Weights of a small mixture-of-experts language model, trained from scratch on English Wikipedia: vocabulary 16384, a sigmoid router.
Below are experts of layer 6 (counted from 0) of a mixture-of-experts language model. Rows are named router (the router's row for the expert), up (a neuron's input weights, with its number) and show model dimensions 0-127. Each number is 500 + 50 x the weight over its row's rms, rounded and kept within 0 to 999. Numbers have three digits each.
After each expert's rows: a language model's description of what the expert responds to. This comes from a sample of Wikipedia text that the model never trained on.

# expert 43
router:427492520578551466596497476441467485458535531601491540502546444492536545478483528504551526441476440644496424505479516529511384472488519564478371538471499584444416418516494563537488499474449552468512577529488502527586465474428470550452471528507519496486495551453465571488481501438452503537345464393514530470510440591508485554558413469541469432513487538534526403423464549496483440519500
up1:478476521437485531483466556473478561521521417547519587405496482492561437472505480394495473490477521514520347514543496572469595476441509534532437516535496499515507526480516619528513515452531580448417500555521433506555307481452469455509553548459496479546449506428526522463521497552531598482431493503555568400449638518507505522429576502581474484493458495511554466481516442536452477488513
up2:507485575424579494517505580499544560499455509544523515558554467510486520436538467443484504450409455455478397525459515447545443408449550511523441601485531521439544457455509586513558599518452398469509539376523539620549418466530431485480547500503471463458523588464512555500416539451476603473411511489526453492511524588498622481532486479508553535513498417517511496455457560529437524532560
up3:468522496610505449510414568473612497427506507524500406437576472458453519514470506515532493440492444432521508466486485496536408454473548428470448549525586517421444482508529496598586562480499440534482507509544462586533481520456549574413499557589438491407437518499512436532533494422451601502463439499447491494522554548558539563389452478535509466490529504471573562475512535617514548427558
up4:608587515499480503577602364489512565505516533582484456503568478522565454554512547482499581431460443584467499528475436514462504450425486522527443560454599535467443426434480528517472499459490561485517525541500418537451428562485449451468499499522462508585410511440561459476472512477577522503466434446497429441462522567517461517510508511535440491441564475402448410434470549463586467459590
up5:504586506552557471508591555389558471515476451610539508417520437581475485485546552501423520422427495563579516533572459531512485466391475477463462480576643527413483518464537547526465538488431483426474502488469481504467432537488527512519553566565460480434484528536461562513483482461479506526475516412529455424457423538506496557538433514619461463515432462557491458448504474421502506501623
up6:522466453522476540465510509503491505495466539508521463428537452522497524618504477513487523443526563484479580564510507416493482512496469411515571518503482527495455549479386416530450555490446597440498409454534411541552459522436446508629643618500543409464468485541524532497603503430480496580477536528538497516549509592504494545455455512474499382564489487510466397525482549550512442423455
up7:506537558536488498482511486445485494433504426630508465531517454509536501533493517558508520569551496503530450392520395525499435494519553461374429550589537499479450448545573431523513542504516500589487591541558470502529444584467577581485421522550473495512614576387529503540447479519590463403461437488505526494557517535487475530480441440566377524412491495482497538430522531493553545497503
up8:496597508569454505557487441499571492583471466534452516552518591485483507594490456431451479498559425507398456587524405429550500484454501537407453639477535520538525542547461512466537433474464578520506540489489547537536500516538492412408502480463484538503518570438549547451458483486529591455543549415499400488409534518435512518559495581498558469525581542597509535469399534488469492528468
up9:444422593469540578629518507522454513472567548572536529513550492465564531483507545513536548374515537539541439517450425488511499595490513474560401598479512452453517395508506605480426470426494441402477504499565499529448406521498432553566544478511498447444436515515543523540519527435489596522463435474433522483547468516518548550501471543556525499445478473498442366437493534445485492527464
up10:430421527502536556475504475540548491496483454564488490550504550406516481637646521479493556445375508465518447458522505448531475473561492486465423547567475486553494592560452424558548619467554500491433536418513522392521523513479487537532487545572449491498423442448558422527456552505478599482479476488434510486485523510534578548549542539514440479463558490446580449484422467501504465462590
up11:545436616477517571428555569394535494456457602527493531487520490522528520500450478375502552481563432524460529607531439560450533536408481508551463489474521483476521445523520536506423421517476514432441478472495376492555462493455518477484529576466422454516570478502401456445452534551449619504458519482566487469493427497475519501586460554496442596526536445489512413558458482556554559521520
up12:548449571471498444572500476536433477434502512559556465466510484519503487512493415489487491511458398547535454495561526514584442445505543547537473656434497580491515482455575502499581446521438489457485477519474474453445435474526429521527566569514483409550452554443606569585422565397562445475499413482469451536408447595493533565467472489477471458549491535473472419456469510590516560517530
up13:596496399582480401506547452454474494410458459434520518465498495570543432608509402444510441518602557487544519520481410487500455462531594508464467527540544489509600528538586511506488478493507453502521458390596568516466477527430506599482466459538527544506541583425513534492528433452444500483521516538553512449566419545515549552477479565549484479406509567490479459460431485575554486484575
up14:579496484445508468527481530490505477470478479483424490622557432605512481577491470579545499385555505492599453458479487380469505450419452504508484613593600453417558424434423515551559500493597472485447526513495417462417457514542525556469519566570505461520463468534514544490550455562432531504521459502521483496401526454563471494439575582484517431540453498513505485495505544463555505457457
up15:576511479456516436579604513458501584430443536504500465503595395555537475598556408577532559435565578532534461606504542559549463519576511441513417519467584501453537463482428506493485535515449571491412457484460479473541531511525454583473521481456436550546542539519491479516418488501569479479381481461518479400491597521500507541499433559535414473529485485513413472494564459496475447524469
up16:506483499545519537581369545508573514535502430473569503559462494465455469473484496382504505390533494583464518478557459524497577507432486519484465551581455468442438433409544532509426545508458498499530664464473563511508443476527494419495527470551460505459514509470503550492469522575373504523460512492448546568502499562469519526469470611552513541453477516528571409533396553488489402469569
It responds to: Middle pieces like il, el, as inside names in racing and sports tables, such as H-il-gemann, Ha-as, plus table spaces.

# expert 9
router:525559508499527422453441552393483460495478476462580383440510487515467495479537469496527467553524495452604508575464516465409393558512495484554479599595538504425513537449418479574551504596436573475571513526484508520504427504469497565508490503506494512541416490513491505500428540500601476458438535383433438529586536538466502540488453553477462384528533602500564426434527472532477533487513
up1:555540482538463473416453435573594502528507551699444446463534543488530517517504465507467382514494528536546436533568545473589538436534505475483469560543491511507494445481440434543561561453441475497509395521531566525530494479617484538478513559517528501538443570522448554515420451529518552450511506462471494504496498541482551485403489428450534554466542510489545502536396390516480433393528
up2:534509437496484492475470483556474401443465525588523521482536405513507471603539502470442487520542500552459451437523568550469526520515470517582420636426436565467483499518560613520538581477528538427456560549491535523568463435469512423529563536481415562552470471479569464540506425550525517422551492375567475429505521520411516435531499623457497539521438467489503542459449544438494507505453
up3:492525508517486534483542495417501460521463609467557538558560534531433436462495461488489456528603510502565439544500516510441524577448461528537443560458505632446561392514460462564563439439505426460571601465515510412520489451496431526490565445593496551451419548503474453551457399472476458443428469509506515543558473423513537450502467503407528491524539553530534492527429543395538566481563
up4:569493457486513503469536547541470444514501514555502527432512452495452497500443479538534538520523505502624526560506479448628522513509463506452547536569498573432483530384442517597524510497454483509463414501466485569421436471507477584546532531495451403502423526473481476583472387480540522449424488518491505423474550581466595538477538608482439545501484492501403393392461487580551421478530
up5:463549473508390520556484558536510549488399550569558436469549527538482502596511452576528465508534399456465486470486564514580394604564517483512416604545496495461428504548578473557497506427434460526536447476560469502597510598475554498494441431546464467452520449430457447457480544504483492474439460442492418523474527554516397555501457483532515479488425500443522536506524416536450581559546
up6:586459357504549417565473512448507575517516492565549450472515441463545528416607472567508571448482509495496390538475451531565547499472422537503538482588493485440470490436577555586520488553573567507478532460452471478542443475480534539459461563548510380570489529492489436522505569521570474445427524463509410533494480491524599501491470509498507437485371465512565432481501479566483436436490
up7:432448488483534485368462485518540566526476566417489413437535554535560554465526498517492465549430483456634529525513498489458529514485513465537532549479507538522521471440542479481525533559578560500452495414596453421456478521486490552483505531523436541556421531484495519516455468552558636477508482464529513532529469488474544530398468514449368485523463549467500415505410587622488544384555
up8:548455472546501442424568511400518475519568545549502399438483522503547517492491454498502493472527573487551440465469552520518543470513556586557478544570530476446484526551511518595467534418481570460451441467541439587469468552490461545499485494495526362519518512576505627477471527504454488414556385434545569557525542500374500502483521565555476419424494514462604442463478458439496503431456
up9:590482457526497454446490503481486494429392625516461473541503475506508480546478526559373523476478587457557478452419503516428530497482419466524485585603563415488603487555475507486547543541461491551496453441562514465439515457502574543556521608469508524481472652494504496521499502549533482426465436475509509508485538502426557575459558558539512421500447558447474477516483466412494538398575
up10:526536504494548503500461473582439423537468487548553444504495372522564528493443468441595438541522462521537491469495414508390632492550485459527514504510450430491418482510599498478536494551528588425538533514498477512514449470445468591481516509493499406535554553495565572561588519469554510447482559422395458377415500552535558517494473463506528503530526449560560475420453564461450504539548
up11:498559501517454534380449526475447524494426488495497448476555478549486474576598467470572498537518557476503492477509433528441524530546497463584403575514466481457527407429498497475478617471461541558530526430558487517510518456476550571447526482565457569514449562470501523407426414535448536495520479437497449462595388426514530608550457431485531462571425575504530446431540601520465503453501
up12:516455480461463588568526527505500536469505539564506392531540533546488462454487573535461515568518523517515351519453530425465436566445511444532546562605553550510394468525489495520557550462463471455560449389514460461469450567486592425503557400465456560521471456545362506500501561485429491475523543422509475508526493432494539564597483447491440499416493482479519467515562538440565504436508
up13:399505431542451561539515553469520465467467479527475570480496478460559462541449476457457468469588512505538405526568478517502474586551509442522577518516493580533530553588431600450445477492432535494496491377460556403540496561492477528586576552472445519583469482554559554484460447544501524447532543449501409474407482431520507541486541547562488546521476488409611381494468526468441544557524
up14:393401502541480412454438509444564636511493503483547511449510480489459475504417521558466573503419514541517460490484494496558451481425537466487522510522434522505467511494524451542513533488563531480417580481497408424443475581429523523473457599538464543571470654525430473521500565553571526481457599508461518538451478492521544464388573553481525509493424506472463447453576509550550416459525
up15:535518415528515502475481534416540532478504428518519517492499427568486480543467480449513589435542494482576550534470409517541476557538436488537463527550544443472411357498491493514480419550419499522537551488489443559507552555502540516485534478588441504510467611430572452494473515437453625390520458410545497528450430514517364548580510498501484424555489589498477452516521500476520581565523
up16:577583439496477467443429526488499471513466559497536510436530550455595443473451504529473519532629486436525466450470408523437500484462509497544449574584453508430405503483481510590487504471442509446502402557537444481450570522483553549500495513470538478588551532485517585487480506531570429468510457405529476540558526522415430501535403596533408455548543504485604501544428589492443530542557
It responds to: Middle pieces of words and names, mostly consonant-vowel chunks like izz, ond, aps, all, and table-row pipes; frequent in species lists.

# expert 42
router:472438488603514416544550518448455490502484501487429376546569544453487495487472536506573432371526499467546535540538511449569588597501623455454524497483460550467504491512474528481493536466557499517441523449511456601471454537532602513471533512566431464527495508423522481523573472560453486525464447472452501391524482556425544526431446516586554479513447445530496511555586463603522471402547
up2:533415585507481526507451455493502539443632509453505397396482393529488457504440490512474543499537496568471539476593528486545573538504521486528470494443442592481511520462459504456494556516478483422552528440497523494586444557509544458456601491517462540504485524418408537470476453533542524621460446479576473380511500572549501451458451507428516486444508514644487453528513480542551540526604
up3:536514523572490517511488555618498501543564509553466457527488464508470546523415412516542503468493519512566524519484407451489436481431476485437459511548510470546564565474532540530517475536510375481576525445543532560540380475543550454524455558603507422473537528430499486652513478469460519542516545409481480434369459586468490509475558478557545421448579487510472410532547498489451483409522
up4:535528465586440563546569454513525566408530532501530504621589466504510501503483424507515530420539470433559490538464478408483512546521483440413397508587475481571555579505491511536537532489494418425589574432479496487546458512501552486483507470580425529473460495522536470680476528473498533477542442392577547484547508455446487473416454542496607458522515521505493483537528543445481556465476
up5:528423565478533527435470546468486486503585507441494455532559512500491483520591480532528606457496390497462544565451376480605593424451520488554457505538475477505553539524474468506505429566529485424451505499537455547544376522467547497509476552577550413544535485457489483543549546488484512544459617499493410461484507472347555496483587500480454434489498542441578490503492556484433521432569
up6:493513348490452474464452529564482452483511497548507393449564561441545459562375531481499580451485425512571511586496557498581529427423525494486551534518520501470510415471500502546616493481543430484427555458468468626439481534504529473537426519505548488544533514478453479506482503526562520510427520530507539489591439598483546480413447550508432578526476541455476497534482513504405508387476
up7:518525373485543439527529455543538510525454462530544420516576453441492436626406424501524475515522413503498408498552477479535510528442445335435567525533421602503473488525588521524464439547450485532478474528554508543555404607511425524510502575523442465512474516495499550494497514436473544590476537471387534515558516484451513537560533459544515569529535458506497539526492481534551433476573
up8:572570485530476439577470500357495598509503448468472540367445501503442482518533483465504446587502452489540517538539484476502539644548532512454503500470473535454648544426546522462426530419516510521452543447490402515547524527509532583531538519579418493545461557477582435548548542466467522554523529476513529502530445522440500463472403573486474511403431493531577449532497484514432533530502
up9:503452570528612447491513516494455501417477547549474473488536478497466490502479492536588395454590452445491457569517548501604453413546563454428461480490493505434539465457500488465512575508496530550473396433625504444479494503552486499445525516455494422539527551447450585488535477518550499429516463473512523445556549584568540528371479542447456548512479478483423546477597440595491613456527
up10:500539462606491504443439511458548514618502595513456492444534553520592491532575530428488604365500513548455555504502459393466568458506546490498494539448520471464452451495514464522561423514515505426452614484594419525479502471601559535419460551518434373493510445482528491591473501560483496531512569463445508458500524556474481507528527511539529582476479415482517494500437433531540517418482
up11:441491449509520502488493507548470455496458509482552488515656495465508534509404466495550539425529609411563550517545475579464494452478472465492511493370613504476515451528501505569491532468570584481510526441544452439529522457528539537598421465480533417469509570456617547405467398462381535499511540468495522563516467467602482590502484557479522488515529467576474502463504524484531464408494
up12:513496516511421489477506484534501478463534528502499368360530512545495510485506512475500474507509500548500437598560462464415573493509553505440530490431512507527398545503484470515564458505582430541511497553459517566571443452474536456482444567621519458611531504453560540528544514487435488456493483417545556451464568471494391530493411601464487478525492539481438434564612411534484588440553
up13:451442580557517442525501545512470519435567584575532389461510436538377514482465514470552534435582604477544493547482430428555457482539520566433518537561525471460622544485526466536554460489548536512524557413524558551518458533517481528496485521495461411461478510493528477403486562554420511409490543427474453475464516452381486493555500505529456600462536535492458436528435527477574581463460
up14:480480535603461435501556498486504480464433417528497499514579616450519442514398525519577416464480422590435465526489526509522463572530584417442491538562425478492457305508567497560486481516522410519454544447540512469591441492558530590495494482559494524536549517533467533518480492585455490516570450504429477555525444536435431513481481473531483463523500491554514468482496451453582501403493
up15:548512510610548401538491506535543468566383484552520489457542451513479516540541445574524536404575552542546484550519520497557532412475563462425504513476484483488404467467460547533580556485394531548472452466441410433488518561501478496494491509505455417519530488431365487515462474619560477560523517499525611431498423495466425557490546498562524476440471457576535510479409521546456504468552
up16:514594514506471506526538486508489538420431569569480486532543456550569492663518487562520505457503613473518501453501480466432524498484530527483518496532491492490539571450477529518599593458555491447506498494443479508442386493446500508440508434583448565469388504518465529535543486463557531491492464528488367551454483519488510435466506567606572445513485562472409553439509505503418363566540
up17:475514572538492507408498467475539561471536537464574445556555521530383485536583409436493584420463391495611514564424453474479525548493537513488535499545477494469556498526444469560398443543533586517520499569549415507548416554576534477515471543603540459474454420425505446551543501557516536447584536524490468490405468463471471528536517526455485454522500495426474465456460599476491568506573
It responds to: Place and team names and direction words, such as Auburn, North, New, United, left, right, back, often in sports tables.

# expert 30
router:550517474589532482453552475547534428543495536564504509467506364424475510528444560516460449502479502526481571524459472480428577480525465526540454486528513532460509548545475489583487558551520541488530500402522446555503429415488469601492470530517506559551466497481456559537443537516534504526575496438457538446541390452507490509496443508515497588410460616445527370521428629464436561464610
up1:464534449564528457499495536471468493433497593555540488536480560508500481519369472506453493461520607490615504521529457567531485499537496505652584521534431496547544397544491448494494524450474435518460521463464487438493451571432476562515455486516409507490379463564523488505475533424527581456574428460407398541533590527513500499581536527497505441507523441502494536471470462395569483426504
up2:535482388561411524469650456498504483463462519427465565533517448467510502487521469485493528422439561509494516598440479462524498564535397530509439494441500507533488465466486418497559570510496580530421401517458579463497489506544460520516453570498461453445502541490438539529456481528449490528481437485510472569498452477459414547448474608518622441497430499556513477426524583505433632422490
up3:587512525470481505438418444450492441515547451496515416440487598553496532555565415452433496457478541443507528552523487450542496594533490482522520533547561563452519603564473544518419527484391558474442403504512407415646521468492490452535476544544537566468445483468511513454509548568542463505510584467531452508496484549551463555594391534546551500521471535420559438461505540510507442515552
up4:519477521476379492534558467514475547487477461583506554530450396495493497529481384477584541519497458470524492468451456458489576463522493511445437546491473560560502484427517495539593535541434544492497554483450517588478505469569492494445502485464469500406542593439482576677531513440357453591547536429549515521480459446509500497494433526509491505484386523482530447427493529486437545428564
up5:412468417542479583475544521557450486471485446530461617531494593476503466475533472531583435507523503535476491516424472450436673441545512525520478587498476477536547426520480548522615498527438588500582465462367446459466468416476486476453517605466497559396450516505498573564444576509458538489543454437492537466482553460532496536485465451516495507509451499434445480510560470486535544546450
up6:436527500523520524549509505516498537526405495540556396487522467537536499500600509466501504434537558482489551535512466448500530466532474469489582474585538452481510522445446500528616467507375555517500547497544437592531481481464408435449538545539460591450528477392505523484573488562360431481485471489508526647407580522437464603478520509533525522541542505493471508453500484492545477404600
up7:477564554566428525477495495435573459369533515476480480532478498537446535566445436455477571491500574507442465556510464569549439424494495503477544560553456468580564498542492450477438462494486513439404546566422471487582459580449485469550450507474506508566566592556525523486407443486462489528465449493398547509598439534514572552470480516479447466410555439463524528546536412619491498502571
up8:541502474477474466454483581486416556610510530526515441534520565530544460526471513474509497501566482506404522579533584410508486461464450455539557453546567431544568551564552414527563529481512531480447432542547566417566550554488449511511462590522409514498567520489541562526474388500527483538510449479461453566501422611452478558490506484479490483521444589519560525475500419391419544399505
up9:371511441545456476434442548537374423549447587440468452533477478499467432518515475465454457544500608547489523539523585511577484396502517478625493482514380492493556504538510467495572580501510537485524503586532486386545431498505503461467478462502428494445456473504533514542567539571551516480451460477479565469480464447471560544500548467433540441482468442444548607474499537537564552425534
up10:414530504505486430442564485394356568450457522622546527487481545560515484548579436460554569485504594490504524501502412630497490495527549485523529556535414492453504490510480497522500499476452504529487484515458421464475570464480489477409479537528467471490478535539591583539462452567517603501500581440522478455612465433514468520596511450537533499541525417481499551453524456504489518626553
up11:483445514470465581470571473464511505449466524536510520470488579542522539520367399477460428510558473422421502591461454501510591480507512459479522539506532479528522530434398480452511514447481485505485443469531579555424479497526457424483473649570525455606524468440495584461506484500516517431548490531521487646472582509593426573533526449535450464495529482530528457461548449480483569441594
up12:487530494480556508553540478535483556385447528521562512524564506429498451569411493507446510535507524535591466465536470473460459510417478458538516487595533402449486476590488397548593529508517640526485599517540466499511477427521539459530494456562443492443476446426436505515533497463558546401568498528529523467549497494457483607502525474513419638573462574538456498446467558533541534429529
up13:431478533479374556380502492406488544477471529537487489504627547470513388528502464506490514364522562457490495541576455498507503623617526421500504484548483425536507533615501513496424546538541567513539479502516502559578455559532531450493454447485463452473505399505541484550486453473465564454427577502406456535513474527584465492458514517553504568554555517528529488469527545423448487518508
up14:581519465474561460453555528456479504450583471504386453589511485562498470450474464437491449476477605443568503548469469568525531502526519503471602525473497503583594441393533427495567484533412450513399476523471605428409517497491460523400474518552503465511465603558420472574458546521504463451443450566417428521498481526465502506561474507535507540555457390561494443508511506507520558482499
up15:437470445537518450486427555427615469561488526470448507439571483460414491515497495454457455469458542507478528556503585472473551550594499510510524606504482465449526492506519493515415473507472514518478469530526418403560486464549494477440509497513523487587533487512465516468465531603580585484485536445294502420543494479551498474538591457512590441455527594517490506523547419432543509422545
up16:545550436568441468470538426429506433492512507425474536461608412521508485462472482457434513504453568564542478532542499453614425440465521517525449525520497436544527496452541456485498461499475504480388540532452435452465437502518425582514508532506556346493490583553417471499473477585596473550450502629527521517549562550484516471534551515583491508537574387446510580471481502496555523488507
It responds to: Table pipes, closing parentheses, closing quotation marks and semicolons, mostly in wiki tables and after quoted words, such as "green", (human).

# expert 38
router:576447500532548480553575449562572492489501461574581523504627443432478396566503524540471445489564448491479444476441494489495529574441536520510367505577458466386494487507557578527514556503571517492506516473500428564468412538507566516480499568476357437507524571554442538478466435535497594538480537432457526523475448519475465556543498500502471468460454568471472409509537543474489510431585
up1:524508572497451468541534471458460551434561498637466439421539533500512479538456473496485521521406478534595528521547451425572504475453515495513515514499557553518448525447512490542466445460508480492493489439439690500485456536571452486539545379553553467502506429484457439520426508508425455417469557493437493490578451526465470430561487508473528496511448488494550520537585445544596412627480
up2:419549466401447502562516601504399554532600393578503472546523498575567477530497499564545544483579531549540353582451558527477491540427468481476556522608487463460498492378511520495512531500483562499534544448467487464468523442525538497467553497569505534526472600522488459579520492529384493542496537530446433514496501445462502500539555474492479478555451517455513440510533552370584513513466
up3:502372527506518542578340486563434515545536534451453467531440535540520465428421515441453579423520481516421561563486501521602566515408426518468429506541522488484519404529520510553512473414523504452537510558510568454477404544500490527499505527566452522538572504504536537531477533455510489488442505485554494547459527430442468571467515545546454394445541548544547396535439498507492588584526
up4:576365527536528412581493494488430429554513448494481448483485493522576506432428517490423639476506569519510519524520525448569528492407540484489432500575569611498443441405487452536548477543476493499589523513387495425479485589425482549495484519557505442495545458499481592544484482490536486497527482493460505517460554486478442593435493612527524430413570482434501428519452459482516506491509
up5:518436490606552368471515445504458421426523462494480452580529542514510508392443518527553600504462465435477464556512447506498577498492475467448489502529544423529500449413560514480587447499508452458504456593413636428475379578534483513492520523514524452502538479492538577538473538532561470528459549359483519559520503492568439527475487501508481440489555555454475555542541482488606513455494
up6:522565521490455459564449449535482482503435443621508489461511522516522529480429488416418590551365475451516451495560418500501563424531475505491515544498523414544500438546505520501433499357564578525554562484451464569526563516563490461519510540528506475436474568494507481493548496490496475506548639499429460597516435507573589456498484452549503425416433503537463489491511463596514478462581
up7:518471460534468403554517481495462531437548498439466467528580540555473552497487469565392629550479476536503501541506491508571533432407454544553441524546529535496529544483497545480453597464483556445442389483561507495542501461492470440449552422474488565503566420509492540496486370534482573461435605407512490561447436476552444459491544526520520517406473582479508524523546470494418585515592
up8:528489652411481509523447502431432462496481453546534478489554578490375553616537407547439488542500445548525528524461521451514500458433517442501522520464492510483616454497588475494506458527457468449546449495498536518455497502474507491448568481535504450550579482485499533512450516425603482462483633498412562516492544596564543462444457528561440471469522621504519496492561395535536549487471
up9:400472498495515402522409508495505502455387483445500539467479440499520426547489473456417476497468488598451445574518502618464523489381527497432545519580429442464531466489546515535451509503470475496514518474469478456497440406526489526534598585505525594513451553499510584539556517529479591426458502414539500476519531529509632460580504457627544486490586482517523491543467508550519485598500
up10:514467504478487514560550421467396438380491495453519485426442442526548420476561453419450491439509523519466553497524500543546512461454562513397495542483580483519532492585582527504547519558463540489436470497393479585536478584439429513498433502513504385490559565505521426523534493525482421539520497440587488535484484533374567610488508515498410563524518444516443511499468486546502606464555
up11:457541603477466449512425505474507530450444404480462496457550573553479524506468498445498519522448502575491475550583507479529541558595528400530555534496536500574619497550388476512373468483504528471520459575465443454473465648487453533467535515582494442500557523521458541454414489501546566334526506460537485543539558531525517484499468455502482403484548439505490528535521419476502568508453
up12:495441513499510506441462486460566454529361493488453473584529551499493622498460496616427531554454535600499390555533493525504496498479525476567471495550482435503579443544533455477499524464438511509502449547457483419481381573486473482536527515501442506434480569472591518573409477449504554473400540470386556488478456557553444542390526539483464461494550607479495514438537479507521449505548
up13:513396547441482439555463510481493425414365499488453531566537449522467468591543518553465520497481540502442397494552480585532547444448418494544418529483553423519441378546521535485597500530501546486429524566529503507481511437542459511517501502535432449511525527496587565524502459578539537485494641462394477505496484472577465488413552489481549522399470592509519551454486509554528490503540
up14:544446553471491509500476550505515574554551437603508482620451529568426484455404439643482554513585580483571439445560491396457466466486403500438566539565406455497466422531477512512539526512441551469527526513497484514484427515507478527499487423525508403438602501514473491467414444559547533490516572504443502443541564471483480542578499479529510439562467544585525546547482501484461446512451
up15:625478509423552494535496538520541568473546495501518546538456440456506476448540501414626460529561450499459419509530457491495487459477420486539474493494518539543541538446552562491551465525496477515493466476466514530437551653495528481531582553463467476589511578503491439503580524459369460474586572421481479474374469560577496530500423460609460522492435543482537568580534472528485516556454
up16:596565529477370526480428554472516548417402486511497479528550568541588569506449499469462555527421514501466433542509591461529460476509455471501512489510546517547592504481488479529548616498495488470422426556509542510515413550529480461526494478547494512362549618485550500572470506509497453422473531498528496564515483488541507416524479471566414393517471459433541495458513517424501598612509
It responds to: Pipe separators between cells in Wikipedia tables, especially after a filled cell, plus colons and semicolons like ://, ):.

# expert 8
router:474482541524490494581414541514446537548490558520553436496516470569500498493526523532458547513602416440528482477544466496522534426507639498565512552565552582450549565460511583484407476537472518496480584520501419485575514515476550556527439509547395460515349502526510491480530533451456525525468470451482490475503543517438444580564592552455516474435453556410524460431501580589532599462487
up0:492506534572483519674468500531454524491475553550525492520445587578487493568464462470526449473566476512518556481532478535558590481360483482511505533497501470491560595461461469502509464457462474519465531544599454446572445476553548458428458493447513425488449621509425548557543481557483532544486425482494421479442502565448450478442514576541395505473437499488435476486462488556370567459494
up1:552451499420480393513578511514450562495556513498551424447481367546546417487480488473472547505510551472527441577483535593595443512530468503474524510573492492456521512430566495522503518525506373466518566577445437578507474549570464530448515490480413550516431553447370469540475515460527544459485562470526490500398528521505584536568575496480490525550367508459499433448477553556520478540489
up2:482457465530459514432443569590503521503456505474493505511599549509407511489571580488391489516497490454578500523515473487594512519597552440509427578356450502397532586526468414550469520464519543493513427437591479550547427409498527490497539499555422445470519520449487519500530558508516452486513479443469484472561558475492509388507490558528479476523515510587619532455499590502474596482458
up3:551486585500495434522505579525513528549481547567468489534496491504544499474540506509436518420545477524506472459502408518494605428523526547588505580506484392500614479425442504490416506517437576361473552492483513551522399554482478580563524529473478489582389519474501495498463494413508480405534471451469482532489547514424520511582543535417518536342440500492484432427496526519550492451501
up4:554525437475548461559490512555510567498475518514489541516598507495454480559481412410512526490552423523431445497475419584587494455483524439466497578595550480418507561511480522510445526545530552568466540465503585555538438528450480443447488522522427404492458483503523509465461491453521549429558429503465403537503448642493429594442537559474441446523433496449499378470455554553465495518571
up5:629504544545530431521453444474412491521487602631607495522494471470486487570462456491499478469520486453434446384480474535540540549592464502482463540582428476467555431530531517497544467473433480513438534559542581497478510599496454562410513542480481513540525553517518573477471464442393570479453518586481523445571390498456454513544500503465499544461404572449437441472533544512530526535503
up6:497560554527479425478530431392593509493538563467546514557431496584478461498393428478602576445389458575548473518532479602497535496492603432587453516466522471547499495499428543490507490445494562507519439488463427499561475501441471469534443514493428450542494545541534526464525538445522500510508560492426473461538508551477380526572455572541572517465508406486505430415579500531537563545554
up7:485405495497531520501519531478439541539515524466474538476567565498550476464443453549473487499446464473497480501503493460462505515505533425533573474450435490500581553532582479471550628507477535493527489524583457427565464461578465477451467494487483512520469480559423474522454528506475514584357597550429435553468636538505521588553498423477523604468450438485615533401503557446518441432585
up8:537491427515543420500498469422554480427595492671520438383523522497510445569530524577557591519500498492584432538503551527478510424441559567515438477559512420459483429513529568530482470522506479475475475512444441592438477514424474555497517531554474422496523535526500480539560460502511520380548501403548491498522526500525446512468420652560487429552460504469475486507489425490530471480489
up9:582349492539545487520511435576548495478597596489474463520531548405559433542463465477484533494544491496541406519496521545548516514456535477536478612421490484473559413526485514493464554463489588465536371470512451537419524507458540457552550463499445552500494497491510565509459507314522525547415489492484467539522393472439528463451466480475523566498451525527515411429509526562508553527517
up10:528470518522599453619526500524481534447490600503461552488502456439397499550493506479516505553493529552546494488438462620521478511519529458496522514522513446449560580491545548516553457456608502419554458505482537478589495615572447442463470570474428416477481600496521469593485425536477516447495508378505531499491536562575618510477549426436440538498491492445471437462447514553471468432543
up11:476383434560556473498473435540495515460558553594531474473552445516452462514460453507429532414503485523536488499491496539551430401422597546433416621436533471553491485453468572510546428543400433535447511439433494443572533571488526475537550508428515465512438505575553604507475529479420449505459400442520449574569532542449540534536471562531487508452513524453541476480546514489532491423515
up12:424473543448523530453465395535440511524537425494570505474528424472475466520653528521525413499530518598504435533557475547530484517533538454469437540439507485547477435530469606508559492484467597501495532471487492511605539571475487499523544447467417488480542499597498551481584517530514486474503558403476521481411463446456541450476469468513542549499369458544585567428584467513425472419557
up13:495554541446538561487501564495565479489536461510440479494449443552559380490503510467476508487538444499437542432555462470572601540484544492487397556591531450460506497529404554549492480501450540452507489475462380581513529599578523488529459514534471509557490512512512477479559488492426602404488572425443523463466466507563465561550505563543519479470509434482497408379513473519448626491596
up14:536474499509487488489494536504575552532518520507468534556452529488499501528624487486613522512514513465491432505494422466549516474494457449554434566394456421427555453454607483484468475448511381514512524476498414569510497449451412552509582466563373368521467488481511499549490557522545554362496546448474461502559472451512537536536493503532588453517535542432463538543540595414459531499446
up15:475472529596455523488446554539504563493372502527525450531561499578507492417472577503403484510452470563486420442505492476518486433517516479487487548500453565486455516468528532482517459559511548389495555581585418516493420568500582501561503520514457489460480536463574563560538463516472556525452482495472520507404516475448464608530509445503466520414357592426515432481497513536540626509581
It responds to: Word-ending pieces such as ant, ies, ry, ing completing words and names like chant, reluctant, Freeport, plus table numbers.